Weights of a small mixture-of-experts language model, trained from scratch on English Wikipedia.
Size: 9 layers, width 160, vocabulary 3903.
Experts: 192 experts in each of 9 layers, a softmax router.
Training: a variant of Adam for the experts, 350M tokens, 5346 steps.
Below are experts of layer 2 (counted from 0) of a mixture-of-experts language model. Rows are named router (the router's row for the expert), up (a neuron's input weights, with its number) and show model dimensions 0-159. Each number is 500 + 40 x the weight over its row's rms, rounded and kept within 0 to 999. Numbers have three digits each.
Before each expert's rows: "gets" lists some tokens that make up at least twice as much of what it gets as of all text. This comes from a sample of Wikipedia text that the model never trained on. Tokens count by the router's weight.

# expert 123
gets: "==", "===", "\n", "In", "-", " Year"
router:517446509442497543538585536528566511458457485499543496515531546556483471456432504460497433394522410459419473523535504559468525496524484562505485574467529486509512552443449556517507477439519440500444407485516554493469466465533570511479515533484427459475499475557479497492505438501534549500473545539526481502530476546446496474517408480517524524516474493514513458474513525488560552495494484474529536496580518508534493539495482481520576552444537573423477508507549492570542450437528453
up0:469477485507586491491514536535506520485561511488481524502484548482568484583464567437496494523518574469484503458435520491499486525481517501536496434478485506505510480451543466524469488462422486486458527547554534566476458450515543516534505461583461490504503511410472462511463474489458447489521493505508529595457525507410425497487518369502544525548540484413457568580441481448494520496487485479486587404490564486519521522521584527551503470464542496523543450483504509514555477501471504
up1:555523539471548528513508460437493531545495439496518552514528519494571515426470508481505455528547533502511466477475478491540500488461505462492529489468526500499533476460398446500511443547506500465502542459501484479480496469486490493517502522528478467481462522522497479540620561473495482544527468522445484471497467491527366508453517533508499572443574530503590512468432458415507435535589569503503419489504543518532507489480423511498533499481452368534462538488459477540554568461542532
up2:458610411468488470500534508489496552486514455509510538446532459498448518545558388527503387419469511523491472523455513574480497583483503469459508536545538511453493535521526478496499489458481512510475464478474481508508511524459469525483512468610530415541443485566502457523573508435500460505480542510560473512499509522514479514518561499507498543514516463446525534450457484467509515511514557531463603402530485521456437497510455490481556509524517509531581461452537533560479520566511456
up3:546465522523500432515456505456554492475578493499440536526536570479517456478470485500482487504474499497499540508476503487530439448500434496493499518433427403458531489522519518541523495466542476534489470516521478540518495500497532562534585522533482555453444557515487551529536495565484550501523564518449461506507447450519517421509562470461531457440494490475479498592497525508444546379548498487500518622485528492432544566525549576544519492527502517460421539460483468476484533412512486
up4:501433487560485499430465497549547543462495466502506457542515469565512526521502451515600451445531481504514498476401523472455483519509572460502508554509577513468527492589456447466519457442415508474506452485558469493482526511436549546544503549488461471461426536499507515555508567514446556574470487532508499524527455514487508517562556547508544509535534464537527439524480558495452475551486499457508436453502533552455403590450491476524491529515459513480516476492429525468503448429490516
up5:555500517525522496540475484537475448527504463499527507532497535422447496545497463415497428483563557517486513478392565484483440521522500493523491498400459545510569541488498461481474484456493449555540515545513492574499536462526531564529507508458447476491472516539527574468518473548545443530504492470411556453480438522444522475509519486495552513550500451558588474453532459501509465421496466504535572507491554427515528456454459517515518506483429534510450454510515495512527484561450607
up6:552466473476483457494556554564441471500469480543460624482522573477487449427532473465538535566437527534501485453467472492436507473499478516472486471496500523457456474500519503446501544495476485497505469557521493525537493496479406550469570418562462518544502536473526531538475464509533533455450549493521479550497500528422512506481457507467511523511481606478455494503515442487470432455521455458500469547506522538448479501459504475512556570529543489477439531486600377529558493504444546
up7:415523479510468434506457483530440450504436523481441471502549517535497521533488521519498439490519485522520529498457516529452431492474460460498485505471527473474451522490554511523536537487476534521505562492510572492537438603483520452489510464503443498489492513498532609512529489533468538572558471552538515457478390471525439541573444568474484421431522500466506489484478561491468492510555515508445503532454490550514533504575509485528463489529403522435450513540423602457530513476481557
up8:474489513501501547405472496550526544507497524520521545484399474513442503512493481522487528517445507463567518373502492561535461524599488515492566457440501528522531423512483456450552535464550476515560518545537575553446454496569441513450475546465514444512466502503547522477522532465507475500533519516473516525590455447465514468549475451563504502456544524579500471478526498454539540555450468551461481469494446479433578512479529460521507444447472470506546429473496550507521512493531470
up9:447483576518500563458557544456490409496518518521463508485479480522451494475434476443537452491519549485490510543466529492416451514573508484491527490531467529556460499484423540591496578548410442514435500481508526529538517474503488471515490507500445471435448461392542461488511559488481498472541558450441534512540494529477505517561530438481569508523491525475573511607479428442461522595479528477530544515517495534478483519534509525512508482462530559493521512472521543455495502420508535
up10:532482471488527453444532516457520563520486508543415479496525555518515535548519477507524449457458473512496517523478444517492492426485470530503450552502589514483486443461459484518456454476509514535510536440513466481506575424433516493481571524507469615479481513550434513532477513543463533519510436433439523483522533485548475460504488493493547529444571479506465519517480621490458440487592548483503518605440540482494528565530525446533526523512519551515488442473529502587473463482567500
up11:471459526485476507445548434576486480593569500523475491487546505566560512446494512571527469485513517516477482453479520492517484549525553532532511557491504556433536465491527501492519518412523425514482450541468491473500508542526443491563504496472457495538478587559537492529509545468586518511538552522536526485532372433472513526500497470491516486521492447541458496489453584446421543433494497454377498439501474497471461507459434485559552488504489449504509523491483495501503532525524417
up12:453472463410485455561558422525484517485474508538450469511536488565548449538500492494609553450523515517544483563454469507466546478456500490561509458530559525507468454468511486517473477443471475449515518505472513490534533527495531542471467562485519511520497490526484506491445465449526408516443471473456563484646482568425491487490479526542502508552500521536444538531459516433555393485535524517504501466485498481531456554457508462504522550470516480486552534403510506511586471508513556
up13:443478471439513499457491525552525594499553475438485472485455503594509487479468424525540522486542481555518580469493465518452524536520556495513516572518453534518533480441506501627551454527484448541509474555476517461617537516473443507450497503475480502535445544541444474491541475486516444525511533461511532540567478549439507531488492500497504485539550499482507523519421470511483551487498480447470567514452471449476474464458534510538519591502545516478563422427494476592504526505515520
up14:382538479384512490450424471493506454482496541576496545448510437488553510505448402483490488462477491547537512538495574529443421561511512595539505542451534496496488523500488539518475528556568523527459503438497455466487476506438595518531542474458444489516543504434549470495486490524500455472518501497475503493499570555471546575503544470516547498563517491484581496515450531541496531494509502481477458515506573566537450523526517508568488573525486504457519537467547443475486470503517509
up15:467523513513566499509519522532518518481531396496507490457513420583518503568525547556564476509530530534540469525475552513518490493477433510457485455421506491513431483476409512500518556488482508485498528504486516591553467593488513500534510560442471480482497538459463530543422437518439476506513546490445483473569447482434528470498454497469455547547425523468511491498534440428490517467599500466473519500544541480487482550524512510551494453446486514521526602468530526488454523479393503
up16:557430529466544436545553520534535532503440489597507468488487539533447539529516463525441537486481477520523531505499546521498582509494533564428532527494508525592484535446504550523482476512502538487541424512536477506482547485575518520506509520526548468474442522494543437499547500542444592508449512484488528504475508458408452558502449516475478525465479499516530467505540462467476486504597482486466440553484413523434537450433537457569489399500508484494590564499494535501520456493498455
up17:491539489531452488458514498514535426486466437543545498466573507590494466548504526471456491442470455477475559532384541511462471589495499533505524512551497503581510483479514524495502566415486499505532495547478486532565460497491530453529458428581479557472492484491489519456488525427499492577545440456550480529646442470519550519477501434518488519481484563508502486479542513491490483443519489503488531492474525467458520505415486484442532454520449512548598470487476490537425512519496501
up18:534453416474561459514511525529558517565501474532514569531451529505533460509460470464430477503576489514482615493467505531534511458533546511474532531485482524487511515514493519507471501495595497481559498518497505581448414523508506580599480421469482450420454473395524434508482541553520560505535538514487550481476538469566450471492466510493492516474500464413489512468481526507449484445566490525486494582481509536507547513553517521477522438479516511529433522479486520534514438559563504
up19:489472449501513512534462455524533473500458505491503530481477523423489497534504514469529462505511600540516501506492497552461512484512550442580505469475451482432440448535582473505538424512525453494531499561523492462472529537544477618513501500481452514513448494515512514442503513555455575474558480511435553496531493520563436467460460483434475583499480467467454495529547499502528507439569490432550593510511542503459515444449560497477463374543490493544519491481458562554517488493558453
up20:532490531532546500488522505518516551540484506489485519414543525504522460499473470452577457493537463499458577438514528524554503477440421470506460527415559443504451539489527494451584473459523461551560537518534430527537465624536537460468497457447456472546533529544520550534491489490508428475538530512577560450543397486513532542496461480546455502500548503459514458542512458489487523550513574517511514506491527548455520441526508497478508523477516519492450489407431428535483457510468525
up21:455583520487525459495533454555473569529449540492460556423425476570484488455488490582463467434483552523477524534482529573484556510460521496413530563513506563553526471484465529465510466448526497545485477450430568475529516440536533472544552378519494512521592575520498518522503481505504522512498504523486525511570501477491492473496457423502510502533485549483522501494483451482496471571459508485497524480487432483457515559540501523549533503488475427596531436469494480521502440555432484
up22:497434480500625517537479484495519500495461532486486578509497483456514483534533510532559504450467516519458543555382410483501535495482473467500535556513442521511507458551496539447516603471459477487454507507453541597521504576479505542519424460485533517458497504453542526461541464457550551498497499554519560477542458512469527526460509522547501463497487511448486469486555519467476480461550489456450522586432513493454552473550466530540550510395523527422472495473487517405485499522513513
up23:588521462433504504520504470421524529566452494486509447514472517552571515519485579478520454567403464577488455555514542468519534553464497553425522501485548464456465481494490504462559528505543497463526514539466514516568485515540450490513554513502440515485531453526566531532472439534419458497543510541389499469522434554481499539469485419487528598520561444537465523478510528465501514415496552522472485475558504483461487517576462511507507543532503449492554510523563521515495475532487500
up24:525511533582563489514534491456543548538513404595482495501470512526456516542459418473452531388535518484547499496474585541465510540493506462566519500436505475464584483477497505501488445507448444505482489463485534566502475517573497500557537413528445477576491511528476508453443518497484510518509497475439537539481547521446527500438416435475496524522548565595519478513483486489463493535488517490529509463501530509517519414409431487511473550549532483494527503523546467536509531487541441
up25:464473484456529545571534548595523500579531553526513457510451558537514516541454473450484486546553454536508466526403508403516503457528532489493499566502463469494472509532500438482468538481516502560504482476442386520501415556499528576546541434475446479489454565480489542537561469479454529433525484501491506465497471471436507503501434524526521552472553501478523506527471513434505499544588466500515474416445478532526430511539563459485504522528441507475497527471535503496433455491546491
up26:562509518489494500478517487516486492479610498454477528443483581581508535475523483511467494469504514549488425530491503517495421540502480447502502496557463483409428484524628509496473447500517504570489486512486538560503529485504539535510481476490510563532572551535494506462538576482499403513523487582528459524536451553504542463501478520459468489579558521472523472502520501506483539455502518543467470518487516508493399522456476533415477415492466452508572450461507435413506483478553467
up27:503496482487467497578531483544459485450518475495518533448465474541582526511479518526520591519483507424517507422544504502489458515513530552554527503479463591490526483510498527454520500465552472531541450483491554578500449521506477549481532500463465493506579448496557559487502514523489545478451543523470551542554528486458435501464436508500590479544521528506466479481570555466475416484458456526455445495547460577459383491468459510420457536443441568438512490506457531444496509452508513

# expert 135
gets: " of", " in", " for", " from", " into", " at"
router:425558489501498546530501537570563533506504458444537513487534582486485570555529525533496438452471562515494483430474484471543397516557535553441475515562440463506474522477457414427472444496484534449532510477486442560514437520440484592486556476555447470532523549553518539508476583503474481473501545518449519463482503460536436413522498498538497485541494479478496545448454476456470521530527541475507509416496525466509501507509485515544524537518491493551538542538470472441520426488450541
up0:555488496444502467499462491528517447501541506491486535492436496593487460586525577427453592543560497555499465528433487518504468519552429463504550445473449546437518483564543490479469454540573465497447434494517521441469562463446470530507498534482429523553541519534481494463488492512583469594488484435542524560499519477507508502443493588594571517533601478523521507508484538504531512456477489484493537510507545554479504539513504514518436498466452494506473501505523501505473469490516577
up1:508499447525452482495438487522485505449490487449541470516519472579531497487494570437564447454431544547487502494465518471478538505576477469502497447500488481492534458556485512513532500506525463526425441501621505468440516480489523526511561528521440476460509506592520480532575504418440503495534549597465514429454516602534473514467505487480485492558513473556483534492492426492556445495570491455476497525492503503522439581574527563450472516542510477416489511547518568472501476525497486
up2:551513542533517454499499547514633458460521493558505516492534505503514536437502495382519538500516509587437469423554472506555560495531555504552549510525522500541495529449595508499510452497489504488536526509468511497509547509468392518486563476465482484494495543432469505531544480465478546491551477472472472489530474433504537517529476537434510575520578407493472480473550429556448444524517461506487500506433519524527556502464495516497587472527468430471545453510526535518468469441521498
up3:514537512482468499499496467537532591499532506486431566475414509466480520465502473542471520509451500519558524500507537569524453466550490442533425543512465571509524467535489557546494483491532442514496460492568486565566517573548515512560447523429517513524529482518462455458470513455542490527495510456589519571526530472520465493431459537472541469530455430499491478527500507542418527476432509488472574587526512517502479423491485516450383489474511558546475529434514452530478495579528504
up4:464500497558497496459484540440412450489502496517439544492516469468502487481499474493484573470454545525485604528488483473461465540435497545489503514444521502463554491497479613522556511471485533561469477469462479482512509550544558474464476435436510433569533519577533520489456474490475505492492535438539467480453537530471548490517510445464483535543518473515522431509512523589441497536399405514500469537447487502468567516434487471480509518520497429565590436482546511498418493503485470
up5:458503417549522517451551463478398506555459502469522455509574532485458488472556468571510547583454535518558501487544486514469420446561505442472475478545547512473485510498545535491562496525507511469468503541562483494509493548465519514467423523510453512471505459522477456562486498479533481502548557499514525525470634472457471489456522484456481547537553436418488479541466410534480464468531534542486495518486532515541447488499543476527513481498480514575547572528526452509532548595503434
up6:460506437483510519433486519567579527437495525454548505478458498531480408507534578446445451533503525507527519501545459509456487491579532467501512553496496529484539454480569506511570494497488501515534492508546505475503542614466488479526473435489477502524461475550538508532470516507496535447619458469480523430499460558554518484482490543491448531453555442479526521472563507499499516519548539466518538565472510463497553500465534474499600465524413518469574467487464575500514529401518555
up7:525508513492547484436467535549508430488472512528478562392479503540551447467510542549537521536551505467519517464450511517487498495377478472513535528485443475491520433491482527497399534497498459512530503475523504481559488434500514443508495479487548431560511541484590575509527526478492497539438575457451464539434399450534492505502499499484534503543526561544568501571524491508417465478513500450476516549492491486453554521468489509537477500489478449499519492511526652482516520457474521
up8:475529460487558509518516510506481523533368510535546452487508572453494489528581432554464429512438517496514503502450504484511497459552463415529501511463492481488497465530579500537463436507485479555485507502505523504487530524485606496491484448505509524465446523615518535492467495510492487530545490521409442525547571438392409525472502528422430478484486524451505479558572503461497426507530516468487485440508440479532477520503418549512490455539523458511452487493477481457485480499477517
up9:528519535509557495439508458485500528447500517501478432539518499486590490525512490489555454484559460448483457508513476478539492565464595463530573483518514441510487432474463478488482433483483519491472528565514559450497461495514470464554516493557462533469492506509503451493500580534554495485551545457467493468446511539519515535504559496494466573524537555522502478565514526432500446499561591581539443460469434491456453524521491491499448476462527513557380531503541447494582503395516459
up10:433490471488491487509440521478460507519380479560557548497516491439496543496575471585462528439544480456516502558477537532538442501527545472536523471525507547472524414484451394528556386475473481491489445502482523487533497541527420475535509485588519486559514486552505488538432515516525511514466532440488486561475528493482494482523564450563440520535540515469539413543524513535486475518517500518517570518535482526522426495505459465534472493512469501581441493542534450489558504460522451
up11:477520523474462502463471468483535496485491560505447512530477466484511460513574527561484492479523450495469517564452464470489486562549550455536499518481471563488570461576500426517529481450475490573475537498459479448502588552471518481546573505476546566470519575509555549415510559476533464510544492523542543618526558489565541538472453539503494544494471524507523532538518532475520528417481514536429477525511492502473466458450501548508405470510508423458463526459485458492404472473484443
up12:473498515487550515431480532471475497590503536515487539443504537479519521386487511484456545477512495506530524499491550524488428452477544503492512525474448514498487460511557515582474494570524504521533543463504459476467515416590548450500430485457528554515497448577499531570459539522466527584474550433417547500470550458468502458532468544449550523536548483550454472522513509465475422481522484494442537495512443475513589496441466507489527490534452406504518480501526554506587516544532542
up13:478511482515515517448452518488498498446556543477462537468483451569545493390476486447521515526483487481535458461548512480465551471508558506536526532511500473524413523498499582495477460566593459515485548474490492462519498507525549513528444621443506563545488484526475491466465520486537532466538500402550585469504465499553469485456480456401573436574518520567470546506517467499488451478516558424515458533486504510459511491492527511437494512490498566566504543455505524519437476487555446
up14:505498520556508540495621436513510542547499473556540463512489494511487542434494436413517454455468538478511522464527530513484556470490440483505461488500556530515486568469539554558501417533499501511504479548575528468519514442468516503493484462416547543478458519509493547561488458552473541558512530445444457487473572424459493523510497463406481476533500488444489511480497518507417494507463409521573545565503422493472515444517452561498592481540477553515456485536473530540485468522531496
up15:484519524506509478572572488484477539550426532572470602488456452437533576508470544515462502459474457434484553509510561505472484503475483467501519516537488466530489439460411537525454470518537492484486486489530528471526447540449555433507525537535586455490497519425523502515470482504494480546514541464501577520478504429501437509498469436537515441499459536396509493477513471496499517520538539505598579490536547542498502456484431513412462503554449504570471519485542500540439518483528574
up16:506454479516479499504481554421494552533565487509533518524515475457596523532503440443477489519521519467477456554455488488507543554540484502519529483550529510460562433554438536507478503489516510472505532495508551540505464620457467505514495485424554483573573506550473489445451569456502518469510569529436452433487427533557522531469537494493506483540506549443512502526481493469512467542587448491540465500552547528495558446462439499468514496500514569497462459423519583471465482521525399
up17:464516512493469481504458466483529473501485549489489523582480508503493508420531599435471522512553529511454519495474495490511488458544464447511495530514468510504517535472466520448520452558447470505544611469500498518570477532489484556458512440467524541421559472513479552496454470534486506450517497501455582516534522363571427492466536524479513582481480495438482540581615500533476525509521479462541516551493550509460442477508457513589475501505494514520468566484483429495549524439542523
up18:500458487515581482459421433443474503468460476481497448515542528475533434508429480503449498444488502496625525515505525481493501473454505526584497424569494438476534469518555464509512460428529530492519487533497484421496567520520428491497443526548458498462485567536464509568557481516572518488510465476546491419535435523510464516534485483512445507510536577476506410512491487471551530460514520519511568479472525550513479549536521481507525459482433479593496410516463564521534500476526542
up19:419512516559509515464446541507493489535482466492527590446506491482532495510537486579479505469498515483481491419445539532504470489460449545500538503444468462460533436496524520552401510444542473513497465486482479534549479435523563503506548474482512412560529532453499511485493500500465532579430599489455451556432494441530440530501488446545523425557501530542531455516504554529421516503498494453533476450518472524446536549445466507481514475597531452528462526541547570507547540544494482
up20:511474502406454485497592497486560495361480497469451468486494487530473421492553518454486493538438431578469477478476540541504492500571519462539508569492538531466616501487511466490488431441485510468464495494480513530497507590421441497534592441548493462517511523474556518489480507520549490510580455472537508526465521501419453527509508506487489608557580452472486506463540461509481505477519505504522476513489520523523421445498477440514505516462489584526483533492499507505523547487501511
up21:479514428418451513497449486480485531520405533474479516488474503498521586483565497583506536513419507541555483522547505547461445516538566497523511544502521530443522563526503507492475470518463457458431457528535546468522506530544536549510496456588524513563513518518565507482472534467468463531495524575518544500501595487452385511467517528489469465482530522500489494526438498437476536512578482441420574510405428501508468532479530461514452522482495518597451504523513488526479524518485457
up22:459536497486525509457446538408492503573506501519457513514524466408481469572512533507496520510455501448504594493519543482457519438398469500485517468492491470501468499483484497513555497499508496536540497467506496445511497527515534481450529490483605463559429472512478506531532504465487503511443412503497545548493463485524461559485475478456465503478471464509523523536531499581475530399548527532560475524500514501455539447302534390494501479547475496520492533524553522527469514523500495
up23:476474457540580529511467511488512502514534515497532523457474498537475456477485482550522486519538519522522500531539459504483455467548523444578567499458463521474468439560442498456536410477517511578442547538661505490471487427474476500565504507508453480503553504501536503551437480454482535499507459510481477481403505511492443484420503519547483468477501509426501490505539436528509531492489560444514505518523528561527472501487571487458476464596509613502456559529524461531464536501531420
up24:454513417527503467510462478498450589473470545484479427552527521539525476459444517457520431554475548547516469511469522532493508501491507455474492500504534521566556531497484524529495533510507560444528475513593530556469466528508465553507496514479508472521503463477497515542562462565434560496444558459460543506399436547489528483501528390509512477554439474609532550449487515491485486517500410518512534463537523504524558501486419486521528516466453465479565552525513582500504552571548525
up25:507429479505462481445485444560528565534535595521426495503478440454568462490501519448478509561481446562563506439526524451479565460509464512497540470525457463520474533510540472499472506458504418521543512452537534457581507574523481480563415477485506524517465474508464487435467559468494493483477452488554606564494462423487445521470458493438536529459473475544410510524501521539489469444503421491545493513473435521537486469458531492482475456545478508525504443486488502499447471543561547
up26:485502446486460496472489576426413520577411533485522502496506471486488480537534501535434442463534446477502495530504514513543463491479451531501532481478589540532555511506496518542486501535440484509494451446467485486441453532588479472524494507476579519478442516471498559506515495566476556559486447479483509503508459476383458515520474460541580488527460438512491474497471555488511563519490478535477502438497365535492563540476429469523560469511528480511493503493496535537390508582519500
up27:487467536446534493508479558477496477509532494536526561505505556506545447503447469501444513582452525570497475519456458524481492487472496474531573484495548502503509492499615498503484520500516554506523510483481500556426494487474578501534433517505490526497472505508454541505581514580445496468618486507553531469549425611463510485533518515555519554463518503487528514477428513390534541424534512547493524491460537475532525535425484476534571481535536492432474529500481554466464449576562480

# expert 105
gets: "=", "The", " of", "ation", " World", "ight"
router:540447484479475474500532482593542526488587441466558522495499557549529528460493515496492511533492452539509421507534445501490554488444527566523474575533555427429482498523538422498563483405554448500479569515511529538452449524481607511458490515534459508549483484494494504513500436540433466478558545541526439470548548469454511447560441569499511503510486514518547550462431468551504486541504512473479487454499512481515484504510505441593466497489489528507528458489488516452555419440473487
up0:473470509437508478484562419594479555473548521530539614461506465502575435465537528486518484504499468496525533504506533544467491500514464527525447528503492505474428480483552526468553454476477488507468484439524564568420506517496480515473559489527493488537400531479507562531472462545431485547524419514475534468489424530461437447409555499510461467470524550495512515464496488481499446510556563517433566481523511517515552482466543548498496484517491568457447563540520466542580543468484539
up1:489471465511483402470551542529493522510513469521479514462523494487483496467440488536465501499441537595523501479516499545475458449451499496533499498454497523574514515457452490600432509510518480587480473544583567509472487463482518535459460415464530545520489550484436519506466474503455532566433526470557428516480488488484494489509460563492556448507522542481503459437436498551440379440492543476504512602526513443456489524604428532528494495476480504543540522467485518491533488524495544
up2:522532585461478437456553530499516547460414499489470532474520497470463456576509416511536468532461523568506447533454579527451498528520521461402445521513551568513433495516462484526571558452513545486512492548483473610514514466487558546460468481483506493498454501515510500486486499559530525531503517554485525602495525488432571465456463469503443557526504483480446489458481433466492536495534467568458527521534487434480458459468491453519513542515525476414527533523501505505525443547421477
up3:529450452474525470499512498479463531507494496514472487471453495529511493554453511459517480497568496540541480450483563508416525454459518539518448485504559489543535529441467432510447528456526519486509506527522454636512505511468412577469489488494528505574404483468490541447468520530470447445546531569482590537463443485481480499441441495474530503576538534517507532477522439431503527544514551509475431451447451552507536518576513556434480468527446475549489531493508444542485560499490445
up4:535463509551540510480463484447540416541475507519531555510450442445503558521487556525548515512469604441471520544442541485437500457527481497556518421434467519563496451542436515473562510461444509529508522515489527534510434530495463507453494481465422479513513507525468511507598486471451493518511499537501436496534543513464520568455476449494526526474459523454515491445508508468521573522541542474473462458482476494455486502482462514501482469565587565487560479500534571457499617594499452
up5:464500554493497369581502437554472458509500475542515476487509527569549556465490501510521437495473487505542499478527510531447539513493592499450489507517527513462556454518462481534488507503555515499468444569537516460532406499464515502547546435447463485592495473428517555552593482505505462492461465510476498505500519517488455464503484445463481472479533566553490460543464454495484458505569529419433477526517473597497471540478464484530474502515466453486423533428459563531538503475534565
up6:489545501516468516493460489554525487557544466505480507544467544442527523502491529469551469474563491532520548507512524555542516434380571501460506544521517481452527499541547485543546454511540476562529476529430463493501485514569513542515426529540474480467568508510524500509534464447481536538491447484522565484531446466470457549466481454543523442427504481483459387530507491479472553485477476492487446551434577495502473570506544540488545450521439478589519444477392500559493552490548459
up7:538476453436464461514523515518510557443510510508492563451484538455495497514486537537518440459537506521498496570495543452483498523550525523560565457504548417522507498550496549522540482511517484503502499489527475474554513442457418465521564414477443515468504506472554546505561492562550458524431480571491506512464456497517369515492595515458502453471487543498502489538481463461518472506545540500457523469395403508449489547529491492568576503517495469469465549392469476520483550500518534
up8:571517479564482493419418493485420560509479463480461504508480495558539483532542534538558493494449476479527519458501561504477511531460504546464486545521559523562539471528421493461543530575476502523493538601446479474474494489442529510506553524468456466503543539457541494503463467493506467468502454475476502435466459593485551498472438468500502554515454603519485460558468622550515486536535497462504473477512430511479409521595512512502456447549503541473495497473497532513544480508552555
up9:456507493564505522559535528452472577533477478512493480439490470447538587553518506539490436505514524488490536477410526472501499471488498439489523503563527499464458450502477483554430496454449498479435474528529511466446557426466526496429524528570526532527517451432483519488503519486535455519528478528527497489592520426453480505496510486538493561455497496511415559437486524484538506464549518506591509501491499472447461479494557581527502527467382556536481547475521442454459580581516489
up10:504502517478495438508576516490447512458476529497518543528523432558583495537505506441505540514487499562536547456434484542490516501554513487460571504500482523475558466536472540476467493503482459507541554484541441555504458472502480485464501510569452477436594535478462530535474498537546465522565507522451555451548513555485445540449410554459536499554541562469483471499486561506513488536526481496494496407501475547439420505497475526480449484565461484486432561454538485486571585409554480
up11:456520440504510521487486536494494428520492467517510544487416497440490505394460468551481460448478453516480514504515549518441443476514502491534461488460579537518484533555519441521535470518495518614514448490483563543496510536490588531549472519454568505496454490550455517584541425500477456533506503559426506540519458495450580530556564517511534584492501425505533521495474481538441510491561564496453502473574427494509515470451509493539533465450504504528570521449472514459475507431519527
up12:507515493451477425528487503455558507545543508520463526477500461466506523575519521551500468486466514484481525519454578538456478496506523401456461494462544547473528462440511580559547473600458470472609467526543520590572473543483466512504521525521543484498454573536521500561469522458432437507458483530490517496515551410497516557515485473531504552478493558430505522439497502490529500483507450485515514485504502483483574476435455561560412506518486482505463489503465484530470520510383445
up13:470533476531491547479472597590584474465487519521501491505473550533579476465489527549464437399529440524476458495539558547561466515470548453502532531505498485467516518480465434463425486583551497511540453441444410546535496458493526514507544384423508481533551452501549512485560505529441484558451509524435511540467485472454476519467500489498475575456504524584483523508489560477491468515577502519407504490477503515465505520502510493445500495516472517443490453541540468467485527507508504
up14:517496457442531508501581476509488547566501504533507561468479483487522487492486474442492538510535478549508522453506470586487457510484488429499545536472408503454490471487459459542479474463482458534466506490468504586498426478597560490429496575480564497483514488480559502564520505544563419577499518514484518515546531503492468518451463482479508486446518518514544496523522476467499477484618524412486465480551502545514492471499539497481389451462519431498448429448564577492560520554513533
up15:549453420529498470516480467498422556550484500550518488507487519542525438505472481535530486530519503497563503463502520465470537508447487518496530441537536464502485413421561488506577573560532418470517491597506578493502504472465493455498514485545452489470508437517563555512478487466468465494506544481555579502544510533500477480496530477514456567571507452554553437531498537473499400451429514420562463453481539566493502481453496567540512502493524488593449485468502523514441488499552502
up16:535535493526425479489492544564504530516457504448509506476438514567506513471501494499487457441547457509508472422522481521532439484495516501509523524461517450520499522528524505539565470482509426532512509445513488493504503469549524437480482417490544503533493514502538538527556506538512462561526599501557547493514470491477469549446459528430510531546524515519613441567486531550359504439527503536441438572439519496466486538503478473582451447543481429566514465452478472548461545446483504
up17:443558452526540548472462511544476508536482550543535511426434556504385493443494482522523511457489521538533502523539475487549490523502482519476570458592532532446498482518537493445527494443472520480502417491502485530558534523534495521495570458567438552544524517443528530495516494487506497540477444541525498556495491421501495474428424508457501504608559465461503535506477465427509501500473581497467599448416532558488530460557496538527529477503450498507516514525541433491557515461461489
up18:529492448519514454430476499533488522513503446516424553556463577482527538534566504518535506451483509500534516473508501486409499521547440547547535522531536510528524487523508544500588486456491502578581491467531468460507454586509529508460516386529532488395562455480517500530453501503481529525561537472483497544470468547518552510517472515494537545407475500449466527475596497520461539483564420422551483556584501497505431448509539537516518505523468522481530543447484469486505474489552500
up19:459438419489490516484488393503539516454467479569515539545466484493526505571527476453554493544500537512523513480457478489505471493538474479494583507526476483515494514549486489498517507519517489514559505570465525540548533465477502440481569542551412526500540467512487597460566503611445512523465499462462473512501468499537508509482558446481459487500439564500558488508514578492498468463519539411476522457495415485458361506457570539534444472537503526424489495494516467529510460483539553
up20:487466507462605490439486518501517489418523539515485487478516532489472549551492543518555573475412470535535472483477522484475531556514494499514484467486519482463563465454476494466533486440499531536490533537498491475534454475537525498463496492501466490582470457486488573493499546479489422494562466518507487455406495458365542536372483497522543570501571489506490530504537456509458487492551479466472415417537435477498561588444491539516500574527513496522498476505485508539507546559554475
up21:534508504522523433479498465520523495538517524469460497576470511556452571524513545530532506489463500488477438478479552521508516487545531555469416489459486525500582483417489491467505441467506434460517510519567476609520511523494491481484523424526412549508577480549486524516569517484518470498421542480465496494540438467425477620503411501441543504552540558481437522483494469466440445522458499536421540478500464549415528486500525517514517462527544464526531505469501458500493483566480550
up22:516449500555499445469586479512573533454479525491488580515494553524508447534473462489485494434507485450526495574472495459494457530475476501513519572524539436519477496571538468450509458409477466536480525446478566492440495486557500568498476547476513405453473450468506552444530525509545519522609498542475504531471426495540508513469510499489452484547510512526479532513454481559488476499499574482434442467518448574452486489514500423548528451458523557506464583446534435475516462432476474
up23:496545451511528408543450549515467526477453463467465469462509566478519503559531523500504432509472498453596564465481548528547496523462509547522500461579499537456516483556500437533479505479502475418525507447504462564559497403520500506506457464443404514470507552546498519573538558517472481580475455429501477523528471520440454529499480448507517546545561463395521457531526565547475494566495466532528513484479532536493518491547469565508571445454484514547566477513490474520507478506493534
up24:543517493427533510564493549521588491546516441563447493453558410478528535559444543450500530484530516539477502555503499503504473515456459466545500502463461540506480451482527472552508483492521450501520542457495555562519573455606508520509552507457449465550461464570509456447540531546504493530440576489454457531518471451494466557477547499469524540480540588497566487507527510509453529463520527445499496491483441528437556469458468478488448450399549525451515521499486550467557553459475478
up25:434461502520505480475502516497468516498509506521492501533495447540469436474526462544491488516449533473474535469446487492493430551437517530491508540563534491467508432497610526509520480550529486470524504546533482504456447426521538480573507556587541491594486536552457503565463460522427526496503530467533496459526472478530514465522549486510473508552513429468444502464514498528409470456472486447410510440413536495480546503405551479466527502524525478524426428438475519532543571522579457
up26:479462455549568400434528488485487593490461492500450529502473497523402525524457550539491508505484545510509502501436526534429507447484472365473514528438463468472472457507528495481444545502545507497491569531499485577501566531565518533497531526550492562518454501569535441500545548415527483537534514438517545541553483435550448472489513529540505509482514598506495482569471497516438487512495492517570559523416524487479533563519431451509489475485469508511479468476514508486567503512490501
up27:458519474511540464517486549543514594524499490541497513411478464449530486497516466538425503469506550521519518560483564476523543466521537525486455456476557566472482486431494507479519522520479455525510469622465522503561474435507521470528483439537483581507489563495547511594505437533433534551414497544478510496548552518485467532540556414506502578498524520420517474493441476498465443510548492513439483531485428525505477471522516519490434492523499454486431483531582479476533594502483505